{"n_layer": 14, "d_model": 128, "n_experts": 64, "experts_per_token": 1, "d_expert": 160, "d_shared_expert": 0, "activation": "swiglu", "moe_layers": [4, 5, 6, 7, 8, 9, 10, 11, 12, 13], "router_score": "softmax", "normalize_top_k": false, "routed_scale": 1.0, "balance_loss": 0.0121, "balance_bias": false, "init_std_router": 0.00979, "lr_router": 0.00126, "vocab_size": 8302, "norm": "rmsnorm", "norm_eps": 1e-06, "tie_embeddings": "early", "optimizer": "soap_variant", "lr": 0.00337, "beta1": 0.95, "beta2": 0.95, "batch_tokens": 65536, "seq_len": 512, "train_tokens": 377100000, "steps": 5755, "dataset": "wikipedia_en"}
Below are experts of layer 8 (counted from 0) of a mixture-of-experts language model. Rows are named router (the router's row for the expert) and show model dimensions 0-127. Each number is 500 + 40 x the weight over its row's rms, rounded and kept within 0 to 999. Numbers have three digits each.
Before each expert's rows: a language model's description of what the expert responds to. This comes from a sample of Wikipedia text that the model never trained on.

# expert 16
What it handles: Double line breaks after sentences, infobox lines or table rows, and the = / === heading markers that start new sections or articles.
router:437490503473514454477498527527487467571518499500453495471562561406546501535549488535579452482516543443518505496480518544465504475554536515487522578553543507561559512524449481523456526529544406509514483520480476525463483441557447511447520489530484561515528519454498442529566552554499523537577496471416535480538485541442437521487543477459421480534550528532494481495537580507456455531562

# expert 21
What it handles: Mixed tokens in lists and infoboxes: first names (Ken, David), day numbers and year pieces (14, 21), and colons, hyphens or quotes after labels.
router:524496506446549452430457467471521492531509423523514498516472492497514414558548477495534463440503447489498443494497560491530485471474562559568474503550559546522549433488471486503409521471502529528530515460465430555538516519491468544433535576526439512495561563433473439446522541578454595506513506439473552459426537481495516522536521517501522482509496468529469494499567552506475526541480

# expert 25
What it handles: Plural or collective nouns for groups of people or things after "the" or a number, e.g. troops, forces, members, species, games.
router:434510582524522482494515395475530484579534548486525523536463461477513519518557545489500495490553500524524518509508529509529482564496534545528487431569551491496456465480524553496491522534555496438541539544526468484563518508558475504449480494474583557500399465431467464470542479545418550462472538517528543478460485541484576428543515429501523537496514603550470483515488512508506557517446

# expert 48
What it handles: Male first names before surnames, such as Robert, Frank, Tony, and leading digits of numbers in tables and lists.
router:522517514436555491463442486509521495515501414522543503523467510510518424557528477462548475468523430524518443489513557492536529419482560543572471479537542524553557408455468463527453527476495519535531500510446462542514526498484484540445497577523442522515561547428464437442503543574454578548522523439463565466433520484516510510520540492471500518538479463517471506509571549482466549542462

# expert 15
What it handles: Opening stems of Latinate words before -ation/-ate endings, such as rep, particip, dem, inaug, neg, plus wiki table divider rows.
router:463530486417518524499493444593409565479445505602536566537496519508521525574496559453511473464455510501471466570482520467503437493513514530480482480556477474497429492513506538541492555450576487531510541516520464539538498522525543514481534558506515423453417525551552494527542496498515511489476481536498489529428537493418473471518467475550487507488502539556471400586537520516488473561485

# expert 39
What it handles: Inner syllables and diacritic letters of non-English names and places, such as Romanian, Turkish, Japanese and Indian ones: Mih(ă)escu, Azerb(ai)jan, K(eral)a.
router:558476533527440523461470516478498516586502494488518466466555469421472462521461485495509481503591539496553553501541555490488485462565481569560547483437479505437513521527532499522485440516557468458403519470438518480494495496457513535437517426470435477584521516450528498541523459497411473526525570494460534461527547565449564511603474502476515514531487469465483516516515444487459493496563

# expert 1
What it handles: Period tokens, mostly decimal points inside numbers and sentence-final full stops, e.g. 20.7%, 4.5 in, c.1045, "history."
router:539485455490538497462563458433512535504520493432426531427551553512491481542454451499433488478466541479530423469551508503456497494511493447497567461459561455500496461472467500549540489555508480523488483419542499445506460527416529504510526514559420542531545480451474461477504570562413521528459532493482544437505436468565507444465530493535519458546460459447500555481557539506526476465548

# expert 2
What it handles: Prepositions starting a location or time phrase, mostly in, also on, at, during, near, as in died in, located at.
router:524475542472541488529478426533500523472450433491489421441583564531478502536431491488479502571498449491498492535513497558480555497536483445423470491513532533589447503522541519443510438516464467526551493532490557425453548499472467510521433496554457533512505486550476548512473458448577460497524506486471419512579415463546503470566522512521516468488511545450483414497505464541504507442486

# expert 57
What it handles: Single digits and zeros finishing multi-digit numbers in population figures, statistics tables, coordinates and page ranges, such as 2,92(0) and 3,41(0).
router:551486470478547431516549513434480477529511497424490510532492452440521456520530441430517535474532537475475480508479550457485535493525511528567540484541460551454541489495519555447488468512536446561513506526437489541481538470486459473501528539539572495445568482425562480477548537535552471489537476461566447459476480500572472549488503489518468545543534524487521492635518490532457550535394

# expert 19
What it handles: Capital letter that opens a proper noun in tables and lists, right after a pipe, "the" or a colon, e.g. L-ot, D-iddley, G-lynn.
router:456456516529473488513475484516538473527483492476460485479459522532462518468490483506428514495446537434513544526530496524548519538492470434566548511483444475505498488515493574522469453567456491493480541477427627489510400438534476427539516522481509491504511463472515528539520524529450494461547531508480512554497369503595462472490489503464497484548569509482461441585523576410517509506476

# expert 63
What it handles: Plural and agentive suffix pieces at the end of words, such as -s, -es, -ers, -ies, -ments, as in phonem(es), produc(ers), Rowd(ies).
router:482581503596506527549551534428507511573462521484486422474472448488517623506515500518506495515516465531501487458539452476440556542467513479503500544449491441505535529495477460457542494587481530457548528487462490514516438458495511499552479535447512508494454454515473505509453436511448475470452540442499508521503463518593553522553486514482541472423442498468551497443532429473543507413457

# expert 55
What it handles: Word pieces starting with o (on, o, om, or, ol) inside names and words, e.g. Ad-on-is, Al-on-so, c-on-crete, Roc-oc-o.
router:466523539606464581480382537498549518413465548532465547588499489504533534482482530546460517514480502505487551554490495529466479551524512521502509486435474454472551477447539468484523508558480542469497542503455470427491540529473541498553506493480508484503488561490562504499556502546576540518528479561502487571554567469438456545521531511513503512447456445502543585452456539479516520428521

# expert 62
What it handles: Final pieces of Central European, Slavic and other foreign proper names, such as burg, berg, owski, z in Bydgoszcz, ig in Leipzig.
router:527517502500434473490428562439540576486494450546457473492586437558549494485563489463530507501575517500506496528440551467479527472515520553518435499533476509450472513495530483503462491469526547575476481462412497520448509502516563537448597458523440448556529534492479470565519465575529532517499488478450580490470517501486522555503469528529527490418522467508558508504445418544520538469458

# expert 10
What it handles: Word-internal pieces pairing a vowel with p or t, mostly after p/P, such as op in popular, at in Tatum, ps in https.
router:526497481504516513482532529466543457508556542488506516464479433558501560509481547456545487540473492486527506493508521456434405491486422490521470533516571475458491536548473487524558508463462573478469569525433543435482514540480466612569513447562516468512565537564489541542515416475575447481498516477496432543455515566508400521444510466505491480486491513469493515563469522500551512454508

# expert 49
What it handles: Action verbs and verb endings in narrative or plot text, often after he/to, e.g. chooses, decides, leaving, sank, lost.
router:528536428490492517538562451442453554535536545560532424516590501536454534393445490526452515504469539519484541529504456481535455445539466470472446517549524433508431474479532484539547508483444532470444551500493532531529538496545463499525475525423508477491389479513411500499455483431504474527462527491559465537500523466516489496537472436466487540508474556454516436494499517471429512463516

# expert 38
What it handles: Sports words in team and competition names and in statistics table headers, such as League, Team, Cup, Goals, Apps, and ball in handball.
router:429499565489525504493484449489481472460499491509553569512532473527458533421531524467470456487523563469545533510435541468546519558478536487529513471539539463464536489515440508484469489501558476456502473552546480524542579479533481481511515434436469494472476483500510502541481590539422505481523542509482473495455487562446557437477551473472464565479537583461444504622455496424518413514502

# expert 51
What it handles: Commas almost always, especially after sentence adverbs like Then, Here or However, and at clause boundaries before the, he, which.
router:550466455561485537517488450540484508535463480455513423451505533535495542547454500540486483514543478493437493494573457574522489503489468467442457476504427496532502492472468547492566545460447459491461520460484555492440563457481536493544484469461597520481467515494488486476438446560519392452447552574516514507478429478483478515585414553529493547541515445532512504447492503494542460554512

# expert 26
What it handles: Country codes and short abbreviations in infoboxes, references and road listings, such as US, UK, ISBN, state codes, route prefixes like PA, FM.
router:447458486459543422454501506541567509526513536574461502573470525504513505514544432470444532447570537497492511497446512435507445560545547567484461557571490524549520471473513538523452522496506519546469488495488482472480575523509488492442502526520540591518536510488527447473501588535450568475511471459496502488452483544578497480551500543476510573502553547491422477547485604458463481503508

# expert 36
What it handles: Inner word pieces of Latin-derived words and the word "Act", such as miscon-cept-ions, suc-cess-ful, O-ct-ober, insc-rib-ed.
router:513542495477377428476521466450455522432504481509545541526435473500457575496484430534526574508515525557536440508471488457450531558464426491478517531463502572499512555499458500496504493521537537519516481507541465524487497530526500505524504422530491459491515527550529447535417505525418489528462485423529471559545481528470474511515525570430504470501451448430520531528450402528563512538500

# expert 32
What it handles: Leading century digits 19 or 20 of a four-digit year, mostly in dates after a month and day, as in June 13, 2024.
router:496476486471548504537454523565505505510464386551489423527452506499514490519526487415565469492490440452465420528493530500456495500552496487462579461520507456489528415428475515529505517542474432567467509560506504495403512487463490480492554538513554506489472531476494490438535514532498496572511440521457541510457534561608503536477460527458458446538488490584513459557536522558511488499506

# expert 56
What it handles: Middle or final pieces of uncommon names and words, often Dutch, Filipino or Asian, such as el in Hengelo, il in Pangilinan, ant.
router:483454521524451516567516561450512522473470447537475484542524441439469572479462428467503516505546451510555527435530479566500482560531496514541541555462513505481522470504539468469508451486524463461496476544467584510536429476459564455463545559454499478527498498510529547509464453489529482522452573498437549439560531488531524480462451487563430446498445463486591536425537470500435520496451

# expert 17
What it handles: The word to after verbs, adjectives or nouns, such as postponed to, according to, tries to; also into, towards, would, could.
router:533489533499550515469442451551491531501457535457426543543519499456531426508530464451495545467527430516461463485508491441479554489569499552474476507533441558503467514570526520472486486477478409557529542504499480478475532479453447455493469520456409539460529570449435508495519547479470568528526546466511464398504477491590472508575518462521511420523503487478510497466588526467470553504502

# expert 23
What it handles: Word pieces right after a hyphen or prefix inside compounds and longer words, such as single-family, multi-faceted, 2011-present, dis-pl-ays, pre-liminary.
router:458539501524517507481493468500552480489432495467487576539481515464492558537512565508533517525451555569482534544480515470490488518498521394477504498518504509483501528522430501478586548444486494517506546542507503451467445516579551507470507548517523427434481466545526474512455446585511542443549413480508426498500578599447422477476497491531502472514457437461455498569506442508558487482489

# expert 18
What it handles: Job and role nouns in biography openings and credit lists, often after a nationality, such as writer, actor, politician, former.
router:452527481440532522491506486515527550495504470534511483506501529457522503533579500464528559453442528491494515541446549534545517520528466500589427501584563568444543487526499520472464521515538496425564509485499450490547523476481551492508490452484582527538432484427560519525596548486446556521521477565476462534467561560449542500459429476452514557479549484506494470542490488447450481549559

# expert 11
What it handles: Inner pieces of proper names and words, often vowel+consonant chunks after a capital like W, L, D, as in Wawrinka, Windham, Kawasaki.
router:486558487534521463515533529485433540516487546474513532433538420484485465538430534524484583559467466534507530483556450577535489491547525479496557526511527474453482502520497483492541454448507479540428451458515517501494546505486528538483467455463509483521533487513493627553552406486488465468528471566551501541465531519563461584498539523425434514509417477453489522560490444532518446524501

# expert 9
What it handles: Clause-linking words like after, when, where, before, until, who, which, usually after a comma or a time phrase in biographies.
router:588492563473578424491490430485517509446449505430494424498463553533489426474527511460539545485512457525505512536485550598511491557503531548502439451496443507565504488515496525578444482482530496431496506469519524519468544521542479540440479455569465477499485506438469498544505548483513492538576487447540481484504509443480449580458515521525524470533520436474515473474556579499425532479460

# expert 20
What it handles: Abstract nouns after the or a that usually take of, such as number, list, age, period, record, season, rank.
router:463483429465481474504576507505485416479503569535478598520485465505488520456490498539511546479546542463492453452491449510509475545463401498535464522552545531560507466492543459417541489508495485550542469499500475555493528495532515530451529425502575545490397519530557473499439473481482467528457474546551518443500425537471528507558457448419489576514469521503490435528449524503502440512493

# expert 6
What it handles: Short consonant-led pieces inside compound words and place or proper names, such as Iron-he-art, Win-che-ster, cot-ton, Stuttg-art.
router:525525527559533514488464561499536479493445547497549523428508529485503503432481589459534551618503449534487533465439499561463450433509495500559569496509430475499465545495533465470489499503506550563546535495512468447484461516479522477495454480492461412619500510515575559514500469457465473440452496559514529520453529565474519515462527477515491475452507500511549487550548427488567482481524

# expert 59
What it handles: The conjunctions and, or, but, &, joining names, titles or phrases, such as "either gold or white", "Benson and Stabler".
router:525495446474498536537518420558513425541469457408487521444485523471557510501457429428473491490416449525451460520552455453489562479439505450511427539482488561439476557515511463571511546477502449558508520467552534494482448521463453479506440501500527502534468511478441533526491431471540448506455519546473533441461446441544487475494435473540510477536485482522474469432478500524529419478481

# expert 14
What it handles: Pipe separators, sometimes semicolons, placed right after a text entry (a name, team or place) in table rows of results and succession boxes.
router:517504516606475499508567483607442511505492418509493403471544528497542589438494497561510512506497464419461567505531500522534489508502487476499488514451503512456503544529524506478517517418530487562494501554545498502516408496462490422561465463464540457560501510484494499568492497490533479471476471449535559556541519458560503419522516534496499530532571474554478460452497549433473536541500

# expert 30
What it handles: Adjectives and nouns of time, order or direction after "the", such as same, early, late, past, new, northern.
router:490514514439479534504507501538528454435414523483511498606486474526471506519462512515487452488483462520404528472516491490545480434506512491499509501585517530504415446458486581563470502456458401548482488485513520544512566550554546491401517450508522504465450474454537488476582537453506521491487463533493484521548578501442498567518539512428491467508564552538535525464475483460481478475567

# expert 12
What it handles: Word-final suffixes forming abstract nouns and adjectives, such as -ation, -ency, -ary, -ate, in contrary, relation, moderate.
router:543479506477442505477500467452453567420536527524522508543427542530467650434482541527511467523488544527496504468494431439518484509450507444503459472468428509488561449530500404573576463545540482500490479465516506539455501494499491523511539472474487518494481474531530535480502506456567477548413545468430502505582463529535535502446481440456508517545519571508512518461447501482495470465471

# expert 37
What it handles: Suffix pieces -ic, -ical, -ian, -ist, -ism ending a word stem, e.g. Graph-ic, Neoclass-ical, Cisterc-ian.
router:533570464514479465513485538475509515441468493474478423532438477534467546542502459454550571507519566469499472489437471451422450496541447534545534517470524472430498511525538504464521549557497533472579500524556481554504480509495494436546529444524454492475530527477550465516427468591535512469545579498461517509572524456501486494439483570559482414498482491478442492470462486459497552422544

# expert 33
What it handles: Month names and date openers in birth dates and event dates, colons after infobox labels like Opened or Born, and coordinate symbols like °N.
router:452451522502501489486563492522512501494463460539473585492487538481541521525473483516475520476521462557529467484504499537467510489502514504494474536515563564547512538575504507497473470456584515499539499563572499490492544578475482529498531479504514531450540468469483496430542583434575521568593470478503489506542519560482576525556586533534489504465568495478520546553525556427489403554579

# expert 35
What it handles: Punctuation that opens quotes, lists or asides, such as ellipses in quoted speech, colons before lists, opening parentheses, quote marks, dashes.
router:530455468596435490513434423499487480518527455473525438463464490468495478504532520433455456448585499514465496521476487570542494543550560538496514519504510511522519542469532481463454565478473517573526480461539539562472487542500462514492442535513530470563558499478501493480475601532407498486488465475545533459394527550492538482555520469556535537491547559553476475477559569521502468544492

# expert 29
What it handles: Single capital letters and apostrophes inside names, acronyms and codes, such as O'Brien, LGBT, H.O.R.S.E., Jones Jr.'s, conservation status EN.
router:495490478552487511460572542464450492482553504483501500472476471459443497417482508520490519469577477489534483565518557462519476496550495508575586472494528430440504522522488564524461528552464491526427540462541488469454458490535467513530453559458496458481533496452516566439498523523489518474592473482504549482430481513447508522577475497551515556485500557450537465541485555529431452621470

# expert 42
What it handles: Prefix pieces opening a longer word, often after was/a/to, such as pre-ceded, en-forced, inter-red, Trans-parent.
router:456482524499494492459469462606517549542510495472431526552493520512461509492492466506531441472462484533478474506413524460493477528479542498473456463536552489479487451487507457507459556420472489491553507458435488469549505543564463466422527530553482487520413517553518483465508508516559463516503484487437497496437412528428517565501453470464561463515524576568511473570567481563577497453534

# expert 24
What it handles: Past participles and past verbs after was/is/also, often followed by "by" or "in", such as described, located, known, published.
router:489525455438466488493475544474497577499539546595562405536532527527533608505482482540532474490522570480466500480505436472502534455527481506442474528565477494593422488469493530563481555468485483544500457455567516538515554493548548520483472536508501519466350503526502497489507454398484522518487497549531443583508514521550481473535502492477502511539536505501483445504531515492479525483515

# expert 31
What it handles: Word pieces after a starting C or F (ard, urd, onn, ield), plus table labels like Species, Votes, Density, e.g. Card, Curd, Field.
router:460496521567495448501508544475489534478530586497534564546560543531478565543470558539497533495488602520521499547521550429517474481507528494435543449479516555453489504481473455544514445527494518456502472505527447530459577519559473516495514433493556479556512486454454509538531574481483540553516471444516520560412550488533548529422559501466564547462429505479452546514449511501550459488509

# expert 7
What it handles: Short vowel–consonant word pieces (an, al, ar, or, ir) right after a capital initial, mostly in names in tables: Nan-choff, Al-fred, Var-ious.
router:473502501579432580509598564468476461450487531536465528473480492508585457512400498449454449474434468488562560522466497514478418469538482496540506549442530461534536425511463487480462458486465502455408512457449471519509467513459492494502536538456517562542511423532540476475514469530549493444519467512518541526520473424473569482450476488506554507521467512451527549476449469483523464515531

# expert 52
What it handles: Dollar signs, backslashes, braces and ^{ or _{ in LaTeX math formulas, plus some stray symbols in tables, e.g. $\tilde, \end{bmatrix}.
router:496517450509500461438449456532494548534562462471523469534516510527470445504557471490478450443539486460545517520436510525475558496482549593507477512531540514458491485518498549508422561480473501464463470452529418515552577537542471485435499543553461514475583533427523456514465564532436557509472502439491534448434531546487436515534500522534457572491469539508527500550553585519510469541533

# expert 50
What it handles: Consonant-heavy inner word pieces in English and Latinate words, such as ign in alignment, ig in religious, eh in vehicle.
router:484491490481566478475478547499394534478501451529523516520523573470440522527537510499515525516433492565466481510520459447517493448422567477528545483426404499450448448509506531524569523510552541456442521479492475527433428527535555457561534508434487499485488486525508544502499490580588433473542459474553519508560505505510451540476495502457501509504476485457469524560421432564484518526506

# expert 41
What it handles: Numbers after a degree sign in geographic coordinates, such as 115°14′, 55°13′; also other numbers in years, incomes, and sports records.
router:526483516476575473449465502489570442471481462520506569558522539482504468506521508494480448428495445525456505502527572490493521462474483529479542457541521467508560474461439497433417495496545509481559559435461542506496566489458467435470495559544501504486520573430535441494497583512442513469558429438536519459470541516482505479512485503501464503517568475569525496544581597500479563470496

# expert 3
What it handles: Short opening consonant fragments of a split word after articles or prepositions, such as s(ired), c(irc), tr(igger), pl, cl.
router:497497463482552468478511458510513546559506500436472499554513558523504471478564508547485551414397514514535429468488518519568496532493435537487454475586551499484447463521465555462452483462432554510536492497442490541541454481488469508480521477572530463439514503473513417579472494588510551553493456457464492505452494486448470538566510463542509500487547516511518489589502535564522516542444

# expert 28
What it handles: Forms of be/have right after a subject, mostly a pronoun: was, is, were, has, had, been, plus contracted 's after he or she.
router:475552467494508509549482469522452534528446503516513546532532469536455480494442511482521458512530478472482466437486468484489525504509511493441488440480528480521517482451536466584488521527476459486496471524556568477522405516568554475542495499486523509498372517484428542553528417457598455506472444562550421536465454465547449429522455521540511529542534458534467441443551498528531545522464

# expert 40
What it handles: Mixed tokens, largely closing parentheses, periods, dashes and digits ending table cells or sentences, e.g. Embassy), 4–6, 19-79; no clear shared pattern.
router:518497506439561458424460465473519491521512434531518497523464492505509411555541481499532466459502444493510452492499557495529488454474568554562475510560568553523549436485472490499411525472501534529535512473470430552539523511495487550438527583529444527490557557440463437441527536581449603519514511443480555460423525479487518511529525511498523493506493464529459492491564553502469531531480

# expert 58
What it handles: Capitalized first pieces of Spanish, Portuguese, Italian or other foreign names and places, e.g. Los, Val(derrama), Sil(va), Ca(etano), Santa.
router:456484571524550454521477470552429448476456407488506565463499578497470513510552493499446461452433469465476568507534506476485498501516454528566552477497446514530499532477501549528462518484456513448457503493423536510546392479546484502464490526480552545549518540467486493511505485542544488472525445512439515506506532473494521455558497527459501457426573512565530451637543461490525524495484

# expert 45
What it handles: Adjectives and first parts of compounds such as general, major, public, special, -year, and "-in" in daughter-in-law or sister-in-law.
router:527516508441539487463494487528515548527552427520452496509451535505474476508543433510497478535562503513508471563458530482536507553489520540576550480546464502510508472542478458484461524449546435522524524472442507406507510531498496521452498482574548461476410431549516501479571454514439582523533440540450461567500440527465495496480443421446485468559460588555484530475507454530455452513497

# expert 61
What it handles: Hyphen bullets at line starts and pipe table separators, also score hyphens, e.g. "- Ross Finnie", "| 67 |", "2-1".
router:544459457532489553530489433526501496531468465547469463439500525422551501563475467497458512552548450473463525521496438555508498469502497471507498465464531513452489414469487502498605519434459504491497475542520491424535451390546581515546463461524508518503547417550458502532484542458498489546502552519522454457559459528470514495464515450473486546506446515579489520446539567486498548460568

# expert 22
What it handles: Opening capital piece of a proper name, often a title after = or a taxon, place or person, e.g. War(wick), Hy(alesthes), Th(istlewood).
router:515490558512569513488408428631516434496509465522560525523470483510555456562528492464513477477500463486453453456528538524520528456521545440577446470540528520535547428451479528518464540465462499507531460563481552505528541473487463495447464539515488545528554479452475459469553535599445513536555492486459557488445502495539523491539506503481437533499482507489495497589550530507479550561476

# expert 27
What it handles: Newline tokens ending a line in infoboxes, taxoboxes and tables, often after a heading like "Personal details" or a closing parenthesis or pipe.
router:523492466559503576504531452568460475485509489561464467485571567499492546493483534484531511490462513485453476498549466563464556507540455500495442506508466465558442491483531463541579460516485489482491481548492496555454432424540471481474517434480539513547471496569511464600480533550505513481483527468506509577478489546447465409519532561551410571485563547497475495532568561469539502527480

# expert 44
What it handles: Pipe separators or semicolons in numeric table rows, after vote totals, ranks or statistics cells, as in Total votes | and Career |.
router:488545539592508562538550461592431513507487537445496488501468498527530518545496487541457457474463505499523557437496513471550495490472488452527476491404508471474506470559501542520516487446491478532497457582521460450439440523461514468575519449492474522506535424529454524510463526494535474429454539535506540540567452565597573484522570509519516493507476503551500502431552567441495527489531

# expert 8
What it handles: The word the or The, usually after a preposition such as of, in, to, and before names or words like first, same.
router:530544450477492526566439486550526451499449496511509454515493474469529489496463461516535512501462486421480530536533423517471450497488424437484473480495469461554517489451460496586522478476479487535476560480498539438443477398549549411518458438484491489517553460447525471514536519439567381486513514590468497529544509440535496493489504543485466472480517545458489436527509448464542543545548

# expert 43
What it handles: Word-ending pieces like ie, ey, ley, my, ier, often after T, S or K in names and sports tables, e.g. Tie, Achie-vement, Sutton.
router:496505554501446551477542517454521494437566516529508506494515490473522475461554579491543465551464483483539555563571496427512575457455509504541552469505491435480484536504445466421514532517512521436426525498399494469516478480547469551475512462519495496539460504440480572479528478463486471513535603575556557434530496488459561499521543520479538505457487484511506584465437470508493523569491

# expert 4
What it handles: Middle and final pieces of non-English proper names, often Spanish, Portuguese, Slavic or Indian, in tables and lists, e.g. Palme-ir-as, Valder-r-ama, Cuiab-á.
router:511483504431476559538507571416415517537517490451544511453516476483514542435545476468534630493497420519485509460459469482473444468503483492485552547409398486433568572474427513465552475458540468490493519486473548527521417509504513506482496489452492531479509494544486498506475468572541507478541486453490536465518515512546509457503524553486493461505453494556513486444503436502524539579472

# expert 5
What it handles: Generic nouns for places and institutions after a proper name or adjective, often before "of", such as County, University, state, district.
router:519489552518455515538551529495522439561527427442525536528494488488452530451521494559438501525516497480536526534459477529508533508532508533472496486556534464505503476453495545444518426519478485478521492487526519530513574423483548427444444392518616581528456550521533554469535501502468539561461508530477526515560479584461485432567496522435463575444526493512457491490506469539507515548513

# expert 34
What it handles: Word-internal pieces with e, especially et and final e, inside common and foreign words, e.g. mon-et-ary, Pack-et, app-e-als, pr-ime.
router:507505534508486472476513529449528507487498537410489519554510462540514516513506491506520427489471480520530470504525467492522543419497481415544495459413499456404501476509489452528535487554535525457501461538608465479517381499497464484510513567474482518488477506514435577462551457418567507498492519530519523511513493591484465528439458516559560417468519451540543526493469464591492522483488

# expert 46
What it handles: Initial lowercase or capital letter pieces, mainly w/W, also sh, k, t, h, opening words like watts, wrestling, wireless, W column headers.
router:408488417501560463484554474533523506591488558499479559450458461495531444522546510589486479581492506457533502504448507523514534580503519516458524538537557478556510553526485530504456482515536495570494576517547504507502502448480508473506542571504453509478461501488506499479527515595434497528551529572486552458460565525534530478442466519505500475534502506559461470620520475459554473508478

# expert 47
What it handles: Surnames, sentence-initial It/He, and numbers in table cells and species author citations, such as Warren, 1897; Jones; SR 88.
router:537495526437558463440480478468533496531501421534546491521454484501518403550551469500528482456515449489507454519502562493549497484480561562551469499551563538542549431486471497491409530488523535524549511485473447562541538512524474539427536559524452513510566557440492429453519544586434573524503502447473561480422523487496510510529528526501497517538497469523488501500581546501479508567488

# expert 54
What it handles: Determiners starting a noun phrase, mostly "a", also this, one, no, each, these, any, often after prepositions.
router:553496428474454434555436461549548477506559512478498517560526534520510462430507436512480456557545555467470511527500479472539495496525490514517559496470480506594520525460479508577470438464509555525503504468535498431489452440499501466467433537528566519434482465528487520466500519536528372532449497552436534472488451455519571498498478425466515537509581551525538503526465510474551462544503

# expert 0
What it handles: The preposition "of" (sometimes for, from, among) right after a head noun, as in member of, kind of, pilot of.
router:542539495504511556479487457549484458495461549458430440481481562519482524451481523446566511515520534456522443468528549534447583517525474504467488505535447492567525571536509542466618471506426470538538468572529513553515451503448459480552470530505491526466518486494536471544431457457550498484440532523471481485576461443594440485472459514565499519535496555500520467455449474517444517526523